config.toml
n_layer = 14
d_model = 320
n_experts = 6
experts_per_token = 1
d_expert = 256
d_shared_expert = 256
activation = "tanh_gelu"
moe_layers = [1, 2, 3, 4, 5, 6, 7, 8, 9, 10, 11, 12, 13]
router_score = "sigmoid"
normalize_top_k = false
routed_scale = 2.0
balance_loss = 0.018
balance_bias = false
shared_expert_gate = true
init_std_router = 0.0382
lr_router = 0.000489
vocab_size = 10314
norm = "rmsnorm"
norm_eps = 1e-05
tie_embeddings = false
optimizer = "adamw"
lr = 0.00104
beta1 = 0.9
beta2 = 0.99
grad_clip = 2.0
batch_tokens = [32768, 65536, 98304]
seq_len = 1024
train_tokens = 326200000
steps = 5074
dataset = "wikipedia_en"
Below are experts of layer 5 (counted from 0) of a mixture-of-experts language model. Rows are named router (the router's row for the expert), up (a neuron's input weights, with its number) and show model dimensions 256-319. Each number is 128 + 24 x the weight over its row's rms, rounded and kept within 0 to 255. Numbers have three digits each.
Before each expert's rows: "gets" lists some tokens that make up at least twice as much of what it gets as of all text. This comes from a sample of Wikipedia text that the model never trained on. Tokens count by the router's weight.

# expert 4
gets: " in", "\n", " of", ")", " on", " at"
router:108116166125171136128123174116130107100126098136138108163143098126119116071087087141134114130152161104131107168114165130148101127151135149158135108106098127123093109120083127093157091122129141
up0:147110180111135147157181115128149110157154137086117147096138104145094127057144118160110160180148118126141151122133166106167095158094128062153128125181099116110091120131150103108138159112123069
up1:105111122135197148103132121144132131092147146144127146145130145158085122147111136195122153107092109130145112095155138102149167156099107119125121140098102161149096173096147160128141087098138132
up2:143112113102118100165182131166175160097152145114097168143150118128080110175098156143132141130147112132079151127131120130149127171088145102122121126121106147181147156135107147132132094117117133
up3:175139129091123143164146157135106198129168138120137154143152164141094141164090096136155104131113130157090166131133110111138181138102103130109153139143074139126165103122125171112129111142171105
up4:147179092127158168146151161163139111109140154104126120121158129123111153092108154093118101139158105112100159114131152176118124098156120172088145152130166121148119104107117139131105173121175096
up5:158134127142132134155168141136098106113141165135132150129170141170128123097131112124145122131140095123165137154151160134122130164132129149088103144136100145118121111116134092117089114104135121
up6:124098107143144154179094132094147123160136138132108115125114141129131094183099105110123138126092123151119141130158111172140140122098146161133155194099097134142160141144152115109126101131148132
up7:162140133106148136124144107173167128094132151125128152082134161117142132131127165103169137116119110144130149115101129137186145136113098101103128101151136152125147120134138148121118144141158124
up8:093154162113133117129104104175131147106100119132109141151083103177097160090192190119133188119145100132111127119133101138151075132136121165104118115111133102136112158132097144162136116137112128
up9:113119114136118153115142096129118139154134131129076149130121118133159101111154139130147140087153120111133146125101169130117140140094108148149128135127126125166144132137127139080133110119115127
up10:105122133123112159133178164174133116138164164081144151090165105162122136119120127136141086147156114113152141119095119123141129070098110108122100120122155105155112136141173128125093097173131105
up11:158122171090114156092105148119149107149156141119132106123141177127110114126153138134147109153156131152144123109108097139136102130130108105119112090098107098112165108121099104109126124130137101
up12:127119150127192099129121159118123174116145154122099177150123130114121090116121115115130121131119127151145135163118190111126140128138136132109137115173098126113118111136187128140127118145103128

# expert 5
gets: " |", " a", " was", " the", ":", " is"
router:129159134137144107134141130147147072135117162129127142117209164127185099142132128091096136113095121140137135110150151167127115123129122109092119150132105111145152099133121149100147120145140146
up0:154144121129130166094153147130139146119136140113111139171124128124121118166141112084168125173114090127117124150145117148160124110113092141124123129116114134146106094166130094132109128116149115
up1:126096097179149135138112101153104114152128128084104142137165118111150118113123142099153159119138124139103141097122119111160130130136148096131126108101128079151145172138094130126155137072143168
up2:096097113131091090107160149119143151115164128140117126153157128151123098167087113096113111098135117123159130162132104126156101105091114137158123115113116130094126147128121144100137124135154154
up3:151141135087130143142131156120090132111131133105159168115129168155109141123147127133137123122143148145134121086113128135108154111124167146119148117148115139112109145126145127105076117091095084
up4:139105138127118096098186161139120127121186118147132185125122150140149124150103120129133083116134073152150128133128082126123098128088097124126107119125118093150130124128133117101131098178149137
up5:123123166161140140136123149114147135140111111145119118113122116129128154154127089122113176118163112156107154121139128141144095105078139142110095095118152135128185116131099130115124094113111099
up6:184125161188162109136116113137150089171133129105102132134194147170143098107126103103136102133114097136139133119147166155135140135133113149149133163172084093132150103139158155149099120160168134
up7:092151110158085125135110115150147148162130101142087119160166101201126115152113147138138131120130118146108126122145144157116145128125168210143119127130121136141145129158147143128123154175125111
up8:120125125112124087113158154116108090084118148120149131122139092124109140111118130117117149135156140131125130121159107119142098128072095115141147109126100117190127179126107173103128109141165072
up9:140071086155147100181124101093142099128154133103113144119128100158167144149117109118156107152107120164153134105127112155131161101103163156135145150109117123133110171115177172161115141088113134
up10:170098146156157131124114123096107106115143131147142092133126151134122132161152120140107135136145115127122124070127162121133116133094154123109109121074102066089116100126134168108148116098129135
up11:128120136138128118141132132095164178169116157104110147151141113157126095138088146084159118152161092161119124106148116132150131135160143116119078144128137093085115104140112143119100110148119135
up12:098126136116150138123104124151128135123087113081108169094146118122154145118181090157116145086116100119085129134102100074137118122087127125115123121122128131146122122136078143082130121109135149

# expert 1
gets: ".", " (", "-", " \"", "–", "=="
router:102129157134139069128148125092123113190118124138056126123123108125092109173125178133144180137191112167112120169120128140127106102127128128129107128158129131133170154132089169131123108125150133
up0:147106059159121137137147134132116159147150114138093140104113141187111114157151130159122154126140064163150164135128128143116114154090157121177145154136121119130141137131149167149151122105144126
up1:138137114176081146111142144119088101107164103086113137158114140136139111109120100087127160140104143132112127143139139125167131102129120119151167113156082130089119163140090112145126127128138121
up2:107131107147112150141148112135180112144094136164167108154146093122128171148146148136125112128118124096151136118118203148160092104125120138150124142138128144083141163088155154107122102062202127
up3:114162116127143158141166184138137138113108152107120119113152118134118137132107137140124145143129120155146143126144117099200113145098104124099150124148107128120147123098119142125125090136184093
up4:139125153092144140110115137132157079148088122104156152157102150130121155121155108102134169093077102172130131135129131130158111159140101100106179136145138076152110144184087152108155116117130155
up5:127136156132156103138125131129119099160157111137142145097130134112106140151137154133158123114152139104106150112103140145143139162091172121143104167166110134137094122119134141128116161121135117
up6:147154127116160130116198198149137108146166126121116100115144133185141087085129123097133132144118142127136127114135139138187149146129131146129123118113154086115143137137099136156139158127138132
up7:131101093152130121099117127131116137101158123119115107057101142132156095124120131129114136103126125114142138096125111164088114141150178131131134143150131118130138128137125124130095139106133132
up8:127176155131140107106168135128149116081163159133174157192162156146119140121137112172154155120126113095104135122107147160178111156098128111107122078093069094135155117104082139112125119126146073
up9:113155148128135105128129146190121151122139123123120151124209101133156106135121120091102192124151121127126133116103129096122141123142109079092085139125106133117122124139110143132128105144150115
up10:145103137135125158144118108141178125184139128124100155130141120137097120122112148118107156117104120168099129121112119141142149090102143137174136164140150172123084135158115149151110105119142157
up11:135148168152135112148118151134106118120151140079152130128128099131095119105175137127162117120174142156091134078125148185175135172184140089162146098135108115156101131127119082139122123163135114
up12:150115156170136116172146115145143102144136149093122128122132159155147089135149149103120140136161054131110165128146150153111136119123151139107126111124179118153126103105138104147152144199146115